{"d_shared_expert": 128, "tie_embeddings": false, "lr_head": 0.0081}
Below are experts of layer 5 (counted from 0) of a mixture-of-experts language model. Rows are named router (the router's row for the expert), gate (a neuron's input weights, with its number), up (a neuron's input weights, with its number), down (a neuron's output weights, with its number) and show model dimensions 0-191. Each number is 128 + 24 x the weight over its row's rms, rounded and kept within 0 to 255. Numbers have three digits each.
Before each expert's rows: a language model's description of what the expert responds to. This comes from a sample of Wikipedia text that the model never trained on.

# expert 25
Possessive apostrophes after names and titles, such as Grey's and site's, plus first pieces of split words like la, un, con.
router:136159148154140092114129097148078155119144128107123144147128133137102123135150137115113120125154134148124124131108107152099122135067139126108096135105158105115101132102126146156142157156089159112100153057131126111140175152137142198112125127105102160150133155119179141118111098103113139134162145170139110101106117123111103202156143095091113148120123151116123114125136137136153114179150125157123142149134158117112143111138154091133139157108150121110148150136108122128104115150148088107119123087112099117075120141121138109090122089133119149138097145104173145167192115146115132183
gate3:091145117110144142144105124070122147105106183128107122113136129171130216079121084112122170128118117107123151125110132151133146082129156135114144145118081099138162136153135122151091140077133135105140123099096135168152172160108162152146089097127112142130103123114152127109126141083134127139121092116096141142153127112117104146171156095110133126136123148112147107127146148159102128097150106107154153128179130118123115063114132096142159121129119152176113139131113114156077139149119128120134148099126155126084138101120102129150124141160119125137159126167088129130120169127113168148
up3:107107121117157126179157118084078129135128176151110133119128091119143112141116143134136146120070084152156153151120108125109097117122136153096132133123149150133125171119153077144121139116164162099207127105155098116146096139116118145122143091134087090146144131084126110104124092163097107132145115126187141116149127146120155138142168151154167100109127118134084128117160137149132156198149133144129167148148108113131089132103117136109151133134119135121146139157120114119172145127143168136081109140133142134137135122150127137116099142145135135138114211157149122100110145148126124104
down3:161154150129116121136117163095159140117079117129122166140106105118135129148086116126126084095106103127137071054154107116129169133103125103140122110138135146167141151135140081095101120142149100168103140127125126110162157131115167109132152144162089132117133152104155129117098120111114127146099143110107142177179146125140094187114078151130146105150167113132123146151151118108154159102086114143091121121130142136142136127107142098155113134124144166148137165106128098172115165123103116129101145115148123127134150145117160173147121174106113119135093121131135153057092117124121135152
gate4:144167076121147111087108140149127128172119093134104126096130084118128163124158123079136138120120159119109155131111135095119115135100155145156101175162100111121119133083124161137142149137172113137112119146153139136117149124132138113179118102126119133123083090126139154139132096151145133129110162089109154091179136105135157099084121136104121115178141106164130121126120137112172106106176142141133125114150101129148095112191151135142072154138145117136121112139106151115103131142134142133107049084125125108148104119120090093131139113163109136141140105090129166110158116119102112167
up4:111161133113144153110140138088163114101154182084129079111106134137133139136125114135126121142170130129132151108103147135153112165112147125165105122105092080093146125188156133156139092129113096119144164140101118118147151080149134126101125136117107146142132146121133105138144138099108114108127171100154117197127147117133104105130117109100154132170124098130110124130116114166143083182134134141148122142151102104134117082148105104173119132099108153146144201123181138160142098139087145123106134154127147124073133138121153150113105116101105123072143126119125180144122121147109131138
down4:157112133131119148116112152155146139155139121121072106106119084136140096147143128126119125135118141155137103119079109116175068092149131134166181136127140135096125109154112118079158162130114129104140152129100113127175132123139111137123173097125164102094123138107123104149130155147121136095115114154162093173116082134128115162126116126122109095094103172141132160155114139102100167146129144117065158126121152107153155123152107144125144110122102125119127133151142119157185147087135113107169125159168137146125092153144179123119113134124110165101092109110129125111143089106144125065
gate5:110133097122148108057129101112162169124148115109132156101132110113122145134095090111122165150120140106090127173148134104176147123167090126093140121136140116126135157132160135134121139135109147127087129119120138120133112179119120135110109163107115134153148108128070131099117099096093123116096103142136128121110155132141183128124113156165117125147134142112115103171113103155157122110137193151116112157140136122126126116166146069135140153150125131127064141075154143164104106115126097127133148165117129118098117168103118151148161117131125136108104147089158123146149198105100164144
up5:099145141134133127142120124165104091126145122093082148129134111114127109147102077145116167144135155130129117100088127132155161106171116146104164135149105104080105123122098126171090168150117125135110142114143132175139136128110103133092123113161111166128132182131136137138128139140116125164092133155133123119125147099136127108162094100114115127109120093145121116112149139126164097113103134148145097127134098125136106173136124101114102137143190133172053180097146152118169103131127146144160093130128106095125137137127172156119104156140130122152140151121123083140126131038123110150
down5:128120119101128130139167084162107149128100155185135111112081115156140154125149176092124111126146112141148149103116142144144121103129120126138089130112128101154140145151163157142126112129090143106163132148124124142127124156153083106149142162138107128175140108100137107151122145089132134133174147094093141150112168110162143105152128136079171124177158135157100122120106106150092134102136132119141155086138077137154162118127093128068116134115095125158134129131106136116056123148154109138154134133097115121127131111090092130098118120145132088137087157105155101154126121132127192153
gate6:129154094163087134126163112158138122115105094131118129128109141080121125162147141123115077156142139080123152154113185073124167125149131110139127102131145081129146127113134099154112122109131108082139131126146106128153131185134077122100147108110146127123134160118133109153115145183124158163174100183138094069153118129118153125122135087130133180132151115146124143146143127124154150117136107111137119109103142133104089146156115127118118194100114087133149159096117155163082130127170137125119099122115155141133092147161117109133108148165097147123092122105116127114138106111117161117
up6:135126124104121092129155142080131132110187165111107130140126125106133101099110131110102163125098126175090137170122098140152103107137158156138142141114104151103155130098129138128157142140150132182188153110094129100124158100107120113112151154103136110114082139101133128097094130110135145145103098134131109169151160148107143106107120164120161149077131115112103095109113176123135132095079084153098118131111111107117129223130121149100073098130105121132140106145148107113156152112137115128121131164113138124124155097135116108106129143125148123102140133170109175161122127143122124156
down6:126124129142125156125122133102143126121083154111133116110135147128159141147111126103162124178182155130105115105134126114121130122104129176116108126158099120150135124096105137146125132103120166092127130158117148139154107133121070113154076108163141139104155157133124179086107154119131151115160117096157142148143134116129144152140140153138090144118101095124100156116091145088140114073166141148159140167105114126117086142127135125110127119158108109173126160148145098122075138102075100176150107145142159104183099145169110102104113126105094148103133166089165102128146113105146098116
gate7:137130134141150119105157140126116111131077104092092099126097158156146088117118104104106143141103143168143116151124131105136093084129132137128125162095109185149099164113161122163162122121131134134107125106105133091142118123150171159146127157126115113171108104108089139120128139138166166155090180144136197109130101111128114087135097134120095137104115114119162102122170148147179121113118111112159153142106104110113130075158142159119084105135148166111132119162117115164116140116146142124159119139144116148118128121139113135129174118114082170139123093130131134112123170126089189113
up7:121122105154150104150068156128136089128076100075097112187128138081129150113108168128115110125123128110146131129094129151154168154142122158106135134165163170124113119113158078138127108116132087128110147108137107145142208125123094136171083109151139111135105146138128138105114111163156135137121104191108111120130107134150103157126104163153118080155127181121109118134134151156135089128088115092130150121131097148130132101144124103159126102140125148135135150172115111135127144147172135144141090131130177121138151142123091114157150133118135085114102129130127157143143123137131169108
down7:161129173120097151087102139100116175121130127145123120069125136146171102150113100092123133129154104130123156130104120138124117137153166114140086105108097143144125164127131136127114109107103153105123166132117158133139084156143093174105128133147124172163137120183151157138127111134103106097117139144147163084147107184132125136122131152142106118098161120109135129091148107129098131118121173098110100148126134134115143149129120169166104111121143073132128152102115134141119072123122175128177107148090136139094120128117130139153139139114117108157114082070107146195132110098138103112
gate8:098098129154157125104149130116125125158122115100145118118134107108117131103153134137136161182141194135162114116130161093163148123129091105117121149113123129125122120143156150120094105118155096107083101147094161129131113162155146133120112095102151100142127104119122158094115170117118116139148174149118115048109133105156146141109106146131069150125104149151068163120107137132154123157131133148128145146077112112086133135142118128112129158099177128136094182115171162158129132110126121119126129137134122113130159163155126099197134096129146097173136123085140123111134114156115123104
up8:079105101133118110108149131081111136092160088125130129156097085109089117109125129148095111110135160133108112115139152155138140128154146118123127121147141144182130118141154154158143122162114117098115115113141157113072086122071095135124112132110162135164103109099105077136183135131106113142154125145102155151107141149152123098109115132147157125149100159130186151105177131139154051112120127142097138094156143134100104137148102135143085124141110098129150155110090177137095157136136104135144112150131141139138138111128173093132104077112137133145152130110126135126137133159109085123
down8:160170138138109165122115115153117118123135128115123152136183101137156113140143092134144183108119174124137109122110112095127085100140096151138135136121133150159163122111175130129125146101115104124111172083139160129178127150110113102107163121106130119118102127152097132097110100128180097169127121142136094114126092113172135143114136161152129104094114076134095135079130106081101137128090105102118099128118163173126136156138152161152143163095142129117088115108134108138129086127151140146141157101128149126111123146130174142193135133094101170112132102157126136129119088142159140118
gate9:100106144110110146104081109141100136123121153136170143130101147122116174192117085142165135120104149124148103122121113143125157135160133160131126190122127155149153095114131123164085093144132116141128091150111097085070150107109084168142153119140097136164125082105171145142153121132152115102109122132136119111124115148201108162120155176126149146148093124123111116161098127092152139129133124118125104110148124176100125101164116147082152119126140145149127113111103151133109114124149082110128157114138122125096130091159124139103176119134125084126111164096128124115125108136114171131
up9:118145161113113156101126167163088107149113124102122127096114097129153172139127113135169076112102139137149132177124134126109105131130119138083113141148133161153163139132137112127109154097141143161145100066139094111138125173137154137076097107107079115152119143150133091109149063110175131111119143122138135134129147157156128116133144102127104118160122123143149112171120119135145134121108119098142185088140126074133140061154119142126145112094136137141126123169132134164101126171142156128111125123123117112094094145153126104077177143095148124133141135123160138124104160102165109147
down9:096112106096105130148128138181119123154105134138129128166104088078121167095180173080101142147155140138145150153084103114119117129112143192156128104114123099129152132143125129145127152113122134087168150148159096154100127131132127206106119091153125119079109137142130112134111137117126127102129128125094145162136145152079135148130104129126137126101124106115105119130120085142127124149107088151086126151121129131165122100149145175113142121133148099126121122102125112069145093129141119138130111134131138093098173168132150105141122160133155087141147107152106141134205132150134151111

# expert 12
Numbers, dashes and header words inside wiki tables, such as Title, Year, Position, vote counts and percentages between pipes.
router:144127115097126140122144164137121123115067134094098096118129137133176108148105130150111076140147087137135156167138175161135119107185133110102140123102098118106108100149101141136119139122110091140120117149103130140102141136129141098103152136130116105143100148179090108126096160129111116140120162111124176117125140129162099071149162185129141098140138136127105119121142122139165104149106119179091135116145109070163108089147125090135113117126149160097139172084128101127119146164141166113144122090097111113119162137145123110139160143116105124110095138186099126122147128138090104130
gate4:134143105172137098130121119177162168152122130122132155167106140110167165126111168109109113103107097121160090148098093114139129118121117118104139117102154127107123084141098165132108150162160146127127127168143148125159107131163064122163159099137139127151108111119106098131181141118143092112167138133126155115136127108110127120165124113125105153117143127117092124146117120103094095101103097119176109145131131113152104133153153085113103115139163124084097171129123133173144087164138135128166080152155129107077114177103122119099114109144122117133151137126156153126112135120162187127
up4:152116127141091178114100141120097127109095150128080088146132109128107159134145134139157118164088159137137125134115133133166131155159115134140151118133106135104124122163118116111133088120087133188136156162125131108159144106125163093095114102131106157153135149164111146128155109139156145089135097105149138120149170128118123141113094159106125121147151111084136147159157146159125167128111107175165144090141171121102144131147154153122069113157113122121124153094167166095119118114087110116109152086138103122112094091101129113120108136083137152140095097091130140138105160137068131136
down4:135161154116157144093131124087077158095134140123083132144123127130114176125127104145138154159132125162123158145113130129120119106163131106061103088155145116126153136120133091133101144108147101135093145167147119116125157143131114122108123133119141094119128149125119133154157104113114083143123103120151143192116126192165083115129127159111160110108088152121092114102142162155111099110111141066085165126100085107071157130117142118117115138137090100122139133124147142127100150112169171128110152114141119113185149148140175146099142143124129110116136151152166151137164131131133120127
gate5:132151119109134102074138075130089156139115126132092117155124125146156141176086085123126122131142117144146110111135151092140125080176111152156117159140116094148127112145098178145136097132108113159089116147110129145136138083099112101117119136136076139159136119111122100117129158149162126110114175132144104108126093120091157156119131140103124158105159114116113143164149148117139123146117122150153126141164117148131141151123184118124153103151108168125128083116141068130088137151144141125131135147101106096125089135156090086149119146132118119144129099163126180118143166169152066126
up5:137098135154155145168118157122127124124105161143132140121125083114098140137115182133137151125142153114140128137133102110106121082144093135121090162113170143145137106158142135135139138129135131144134171136097125124169129129104165078155096153145147140090135108100122179177138149103110112093184155114131116135097104117159127115144131107146101135143154113139091118135180147151136153081157136064110156127160128114173151115114113095167123126093131119066136104085135160150155114065134173146148106123114154106147102131157111173131131105144109112136120103103142104154111121142122111140
down5:149141104116104163177146117120145119160118133083077113120162120126130179130165099117166107154141108137113129104139146169120109089108122094135129136090128130114158143090138114168195082119149089148149110137116149128136108166110124126173183093147132137112126175136140150123144092117121123132095159108115144161137093142129115152118095162105139136110131140131147126149154139166121114115094119129122110119133112149133097112134156181131158180112085114156137114159111095163170124166138139173063116131132128107119113110104149162120130156123088127146126125104121180111129145157126132118
gate6:132095131117106122126132109123117150163116127097163160143093093123117120142135151163110118141097108126159130072130088148169152083108131069126140156130140140123149139129107144120150127125106089139152132149114156124090145117109149111097108170098119139098103158138142186077145126161093130150141153149105099114129175098174134164139116125164131133140155131103132096124077095143142145102160107086116161123138142139152137102110116118127106132111097099141117154137103146152128106168096143092138117119110097093108144147135163069148167089130132124157127118158164074137117117094135153107
up6:138145166118075122108139161166109170145129187112110147137149150128121107160103137123154096146120168121123137148141163102119162114195155160108136099184128125142125147138117156144123120123111082088094115119160119121165124153146141153154161142139105128142119145154114085152121109137120122151153135174120099142131087130123127099126148128100146152151131125163072142109131142093103107092110129171135119088087117119130150132106113127147109058147191139161126144146125122148105084136105172144078123124121149108132140122130162126134092169095142093134131145105131141114135148149136121128
down6:136200124109115089126135122127152147112100127123155107119115132172112112124154128138165131108145101165110142110159073162094131161159149174125127126134111132113123120152127152134115128154114130119122114132133099110150109117115141128136136079091146140154120130119139142168088142082134126120081125132129157117121158148137123135141149137135129143151134165083119138048105142108131113150131168139117098122156117100150142109128127121126163134123129168108105091078104140077146150097129113168112112113121104137171165163102144156168130137123127167054184129130085128125133120098127086165
gate7:065157131159139171123137080127182115113098110128163142126123084101137171145169160131126135095106151155168187094171117108165130120127143117110118143169158137142140128104114135135119109108152142141139106165101167119125135061104107112118113134155133115137096137126146084137145094120129111132146134117143169145130113123117118118136127150179147171087153069144133162177124105148101105136159114181125129141126135110122140102118120157113112166118141144101170134121113128154118134136114120081108111158140159110121084124134113136164103132132146117124148123116135114099173171131100106101
up7:140185083136123118117160110114168104145112124101134149117142108114110138110118137149133122116100117131129170089126127129146127164128129127153155147109141155163174117098160137154096158110132115162106142178134123119133112097110148096123122132131101135149107099123171100116134161107132096162125103129139111134168134101112089140120102126200113137124132150128167153103134146163138126184127115173112106110126152140166116133181103095118136135131107115102106161124115137186112143115083169100169122122119119116117129143101117086134173129120156129196138137135082135103140095142104078094
down7:139093148112143120113111107121119190161119164146113144132123133129107140136117129115127130137179077109139120149107119162153159109115121099107082109099157164111101132176127086109080172133129123122147100120122098105166115135115121091126147113104111114097107110161122162182132141079113134170111120057150109119120148142171137193095166098152090110141162115130150141128142136095098140120094132123138120132112131122141128148110134155140098104163131105139176145144148091153142139145159133125126152131155138131164126144148165144084145109147096102117140094105113150141156152124129178120
gate8:088145130128165145116121163151136111137120063131112128079166134145140126107183140164137103173139120113162152141133106140154172115128094136126157143135171143113095115118134154125110111149116086170138134110116102107152140132107120150096099144145160139140118176135116158144126152104110136125152135142131134129106132172147153169175136126127143188130104111131125139140164087101125151129086088113145154158083160109173107085113096144076133162134128176120139143100084111096125112127119142092149122147107119113119165161124151095091101159114109150134102154159130121130121109112139124099
up8:122133153119185143133147139147145118153127120177116123096113108125150152097154139171157133138104121142163108157094147134141146126137138144104108097160162135144115131107114140096146128086154131151128134095112156178102124142080118118088157102126084079147100133132152137098124137102149163064150145165157135121109111109096146116134101158147177101153115146125100119150135114114087139096096117158128144146119138145174122106115102111146125182110127159134134155105117145134130159152134134118124089142092120107086140146132118089092127185089105118157115125136134123108069162113153084116
down8:182095124115143113100160159138111102090106116111098110136146157106112128131115125115121121097128117119088151127137163150154131144120188146133101103137067116094176114103134144148080089146118137108114110145126133078142136140110127114145152107153087154122116139141074179136138143109139139131140109154168123164106133157111107113110123120169105145163188103143143073133132141152142095125110130132114148085146150142126158117116119138104090078170144113149142115158115154117130122108143150138113181150134119132135089144142121171137143129146155089124151123119157077107170109116169110134
gate9:133135145155152107107093165173153107119131148114107117105126116121137083120129109127170152132117136100077131097120152145121100124166164157163130115122122127117205138135097095169114173106147177116110098146119134086175133157124148140117139123092140128139170174137111107133136131160114139098115127122138131122110194126097088138112136122139113102167076157088121135143085166117154087131128115146115160139142158116145170190135122150115102129146112122160128140137138128166150149105128137095110108112138129151147139075165124115096155132132120134122115163074123130102109111125125110136
up9:118153157094130129089128134090077121150172104153117110122120153153132108152059116120117120148131152142083158102117124120097141136097162121113149127120136098114165147121144117163109146082155148145113139167135158115137141086084143140129116104131078097132110174124109126110095074161124154141094112142164113156123124124138092127140171092113111100142137142137109152098139164124093074143115110130186150111150130122129137144150122157116150143170058096149153130138160160142143150130129164124118102147145120120116122116138181104131082125103118138113113114100100118108133105112144109158
down9:149160105152090151125137088128122110144115112115139150126145172170109146116080112121115128088119157082110115101138104167109104129157149114141157142143128103127082109117141154111151143123103160145134152086136145125103148141147091149133097095105184154137127101106138095154084133155110149142149165127078124138144110101113131181158117135150082144145138131118179086147114128130131154152121147130098113117113168128122154168128138144150096142148108145090139118096133140101146125128161108128128105155129130078095118167135144137105138134142069139112103130208097103140144152128115115097
gate10:142091086092119153129087120110146130104137143123127132083113098132135115123155159133109104130152163123135126132095122123105126085140126141159120164094150154133083165144117132126095124125124104159161174107118125183149120115099135121082115147109164088124131143108128121102102109148071123141129125134118074077136115150119141119076140149111121099078126143131149196139159115158118101135126096120138090149109128112118132110115136138134150127147136108119099176137175135138156108087139169108165152131139139134152156174128132109156120106128169099097136114139107184138168162110114091143
up10:134155110130116157111091112156162153123164167126136106100138116097125149074165136146140154139143130124148200074158146066106110159095137088150151123145159113131101099112123097157114105074148103084105126145118131097112133124124143140161132151151128142117148106084160140122161176118131100152181120072114126097155137106128146128158149118176108135128161136127113139111117098147142109108136138161123137107137112147117099073125130135156123142102126082136136118132154148129131132118132096166123112111143146098096150128127107172118138138118150115112108144162134123157128106128166167074
down10:179133152078126155121082106179111133140150153145109108091122114147179152162159128135137095155120141124086127124099150175130118163166166143176154139129140085132146134139055154104118104119117170155160146179114157145145132088110150135097127167122155114128119156124090145087092114136099110115129113140142129115095100095132136090091146135087121118132109144124129139146147118142141156128128150124114079090107130113164141118119148165129120101145108127120084126154152163137144156143088143127101127134114131106129116087116123103150178160109144124135136122122081125104120116137105103129

# expert 19
First pieces of words at line or table-cell starts, such as La, Le, Ka, Ju, In, plus quote marks and heading markers.
router:124116152084172151136150123138122120152114143138140127169124131203108137171117133148130081119111099110148175160094119112154097132167126163116149118109150152129155119151143060131111154115106149097108172130080151135139124116141184111079129133118102105138149151131115146087123122111122134087133122138124163111120142165120135105132205109103105118099150169109122126138148125136136092160137119147135102140158146138156126109146119135110159148164145110097150174122148117131106124100146149098124096140136114104142131145182134173114079155091115112131146129116131141117113135147108076110
gate2:139154114127118119154142156150154105112111144099135140124147142146114153137150078149143134148080105129131191141134116095116129132113097142148105139093121139104086205107126111131150094145143107139144115126121096130144085166119133152134142175121159106111117124128127088079152124130158115155157118119131123079099144121169099113102155089126119105094144102131141141120107103141145166110115140101113132160166125095096080144158157117169157133128149126180107129105152112111109096120136131116120110090163132099084158143102120116104149094125125070128121070143130134111148135173163132146
up2:173094120097140132109097132123153111121130147160090143086100127123133100156113137107161129137104181127120117139135094123098125115098128148157165160129150166133117117162162133134112169147081126125127114081103127074150156147121134124161119130136160123175085171150104145147124142142105127151106122138130113183127097151118092190121135189169147091093087133153142116155154155109168125106157086141126110067155118126112160140161147131129131126123123136127150130145085152108111131141097131130122119100132158143081104149153126152131140122115163103145129167126108105112115110126111085131
down2:105153105118185128117123127138132184090102108145110095163217130108127140095166115128112102133168119129145119114126127132108116126147169054145125129167112123127147134126112165135107159122158136106146115169106117170104100133154122134119161113115136174076119134152141130151117150109117108132144143099136144087107124120113152118109129099133109139157134123141108105102109131121091084150100136114128141148134114181196122131099114115148096124121115139122150126120167135121155143173132135100085136163116118152128103126173121136132100135123114123078128103154109093143119098097113190125
gate3:119124138086098146116134146129142141127121121146125179106139146141121139123116144130186108140116146153143147123122145119062143067139165165121115114131094141113122125136151110105181105068121113138123146146113138104152129115164107117158126134135134074101192086106137149136135098130145112142168146092119109107142138131126136099164139150145153088141100120103142141124119110135158092147150163090153147165121094166087152187135121096084098156127107101125114142107151123153090141118128143088110097124133144143106127127135145120178130109120106111160078129093167089109098138142139127129
up3:199145113081114107156131136138122132147108124144113107165115101087112095109109147120107128097092157123108067132125131138125151117129171164103115140118121149154140145137114127094184161197166127155153130111097122102115121107123168137141161178136152191172130131131122109142126106137085141131115157107143143171122117125145129132088145084125142159130123103093131131146141096105172174129148143131107137125163140137105103108167157101149103147163130123129122128135136145113134187138143096137153120145091101117147139139089113099092101158168141113150127133128120121156118130148153092120
down3:116109117146139080110154110161141102143115067171132138161125114125147135094167110111120139091136152105115145101088088157123161138093106105167158177091136099094160104096159152158102153122093168095166155147152165139111141146142133108071131120157144116159088136165104131107130111114157107108122136148075111088131149155117105178114119117151148137134131113142134127143099140150114072129116074102115154127152117137139164147181103136147151119150144160116122137112120120115129123098126159115160114149145126130103123115112108156083113166121151132119132113115123157129125120089133146150
gate4:103155138150154139140168142128147092145123137096133123137116142144131133128126131107138140144135127102130166128109145110152111110124135152121131118108135082143177127139151130120127144091157149131161118107151081145148185088138116129080143135122143132110186144133094111126185105158103146154133116133133130136136133121099122131132131118136108127117127157163112124102154159112118141123115095076122153180164159128115107135133110142070114112152171111087119097164163147081114141124126145129085100111066161185141133126065157093102112124101096132105144107145104090120123133191100118157
up4:095102109100114130144141120125094100097143156127150125117115138112151181115101112124086135133144090055079141098135092123143139095115100127124159085138149143102153145150170120124070114117140137117117137142144126126180103136109102116175121122167151149135099158112111138151154121125123121162117121131101107182120151108139145163183124144168145118097143137128149140110155124123138163091156128080101102145114138112185118161116115110127137113114157134111111086111131120090100166132117160110128122141087122104121106133103119099131175157123161147122094163110123123120148180103140097107
down4:136121126125144182128130121144128172147102098145123112145108105110136112136115188144140151115117119151097160105164145138075171123131120091113183138124147170114132160147106131109151132151155141123150112092098100178138119138128172139124163130131117104098123141077092083139119135087115118090122141104123125182099128092116117135116091103102134133123123147116126152160135151128061142169130137145133128103087093117095105170153112140156154138158145160119171158151114150133107118127078170097138124135079093138114120123115104152114137146126120138115149117165115153158110113115080136115
gate5:109180118070159141121178103105150120125107132111133126105110101112128108158138137091159126095083121108111134148154110075160113133148169142098127141147141132100147129120137101109134117168150142109149123162156089136178096136122124157115123102089131162122121142121057163131138150114147085139112113094120153139131116116131123166152123119101125127117130117122125117124097132156151124159150142127143160123128105166111107124087144116143146198118140140092132130128135106154092104142103167127122133150117136171108091132158143090140051097101163090132114109159142099142088127119166135138
up5:097150132144082121134153112138137099140126091151115109107154116125154138197105159096107104078121150103145166124106119131124163129097166209145131136128146122140135123107118091127136092167156122133159096084150095176141063144131130119113128155139140134101081126143091095131148125138170107066138115142108129087110110118133161123103102143135087136124135113093119111130123133147124115100138148121116116114124151131107130115111085108077137118154151113081145140107103131077111162128116118124115138152124132141159103156126106121101142142068134107131117150112138104162143127114164162101
down5:143114129133118121138157175086103116143148127122180154103112111098148121120120088129148140121109157131133110097162077130112146116154135111149114095127180171099109146131176171144136096109132166124128146112114112104146120164143149121120111081140109122107119152105153104155172125114098159094081128140069131095137147114105119149095111116147154134126115141154161141119145089130140116108146134148123150133130092134165144110133183164140087117129128128172169127093133123105151152134109128106107142111128061121147146129135129146145144088169126158091129104121126162138070118074156114129
gate6:144072148117125135109101128133117086168130124105115149113108169145155120101135122155162144180136104157137129124086129100109143123160131150135151138122131145125141125124076105125096097100069170168130153093136088104144131117122134128119150148143111105127163128104159113076122099198088163110117114122105150144124155134163127141124126134152150129090139092100154161152105122166110110164113116119111134105127095139142093097178074122138108160143176120133087145159147131129135110129089139116106125137111124123114125075102142104165116098150123123142147117123156143144110136077100123090
up6:125124122152109156067064115103117140143143177139134123157155134160140151140169084125152126139108140141184098137149110121130132119090109115081126079121137119108113154160097126189142107139096126165119094089173134129098153128141130137147134152092141131100100145126108119130137067158128125123165132152129117154146103159109131138143118142173135122092138094121121117145133119112103144170148117156171122124089179127162144157155117142115111129091142122138165129085078153135090091126116121152127108111163137177094110119104155140119123127114117114086117155117156112137125118145161110122
down6:101133137145093135154136171132114080159101117131089121127129159080164081068123106107113135132135165129088120164138145159120130162145127167123130155132131103126149134098142142126156112141113144169139123113132164144103142114140131101130166099110150114119172133138130121130170142119129136088104107116100094130064120166140174129130124150129149095144132113127186140177126128115152148168108102166103124147126133097125124119147107153119147120108122099142126136082125103138159095103142161143114111120087119092149122161124111117127152072130155103114101118137204118098165168117116154112
gate7:127108099097146124175140145161129136110092108154110093149098139096143123090128128141121123127113142127134128161155148101117135158128129125124133174091100103138133116094096120176094139170128129168152126146109109105110122126109135160113103098143150126136105165170115111110114141154093143196116160117152121176089134117135159165103163122164156122150112133126109172129160138124074108081124121141134133137146151163093130109117125124141075173126123117133135170109120124102188123145158092108158120161136150113156077098110083139118133096092169139124134142092114138120139128112152114158
up7:108126148158097104089165146114151140183158129152133116076137152095104123085139154131149122128115108124100109146080183151110128174137138127120145152139122172119116124047127127128137114129114114119146080147116092134145088097159086146083158118123112122133103147147139139112116119130081144123101184173150137141148167121136126165156133129089145152146102122111165106131098096118114119149128087118153143147151137142106171104146146097124128144115125121137143107091180127121120125102127134155112092114143137119152120136088177091115182138103117112145120144110108143100123146118137144092
down7:139144190102147143121122148085082110137103098110111155153127133087093170122110126114096117170157149128109146142101140149124192127149137134095171136112127133069114135123153138145130149113138110098096136131130145071129124143118122108112085124097163145163071119154144123147131141157145163119149100134131077088115090131113136157129107113092145124134136152152111140098150139150146115087121092121114107110138127112145117121064171118138090148160123127150176133170091124127170131111113126181109127118145141123154138108134101137127111111129130094138093168118154135153152158137148131093
gate8:160105124105095101137150147140128139173123114085130133146154139123088127146104147172127099109137150130155142142146170067142133118136116091101131124146139106127103117129115117116154158116134124199123135164143109162121139137103134145122064098102088184107155168172136111093152143124142172085146075125169129105135144127149149130132145137152134110124102137106137115096148150144125146136147119152151142081109137095113136137161126116094140163140125114171138144103153123149150172151172168094106071127108178118124117135106124112126111165133120125141133109121199114137118137114123123131
up8:114122103111080099111114159131125103144156135145109142118110105175143120134120143137140120170164172166092131112165164160103148127095142111101148112096144122107107136126127113078097153109096138134116115098133114135121144115130155144144160120160117125148101110112175112096124126123153158081129110105137099114150106215067150171132122148149114106157129115131123133139121168162075171088159109120117137104104168122119097112111138150149090101123130104148105149152180133112173108099127128128103129119141123105139119118135144084156092136160127128140148135161131116119130159162165139091
down8:128154111156138095139151102132140189128134114085083108140129114116120154085152193115070150127116083121152105162121119166110145153157102119124144163110144131091112116158155114153172121159093106167138140109113162119104143135087126131080140148124124134116144129175145143168173145135146115144085103141149125134092131130170146104148126142133132103093104113110107122175125120136125116130161167131105079100123134125120115093121153130107132097128127129115108119132104135137143131139163072115104095132116134151154150141065153155167144080086119150124131089124135135125117102159126122151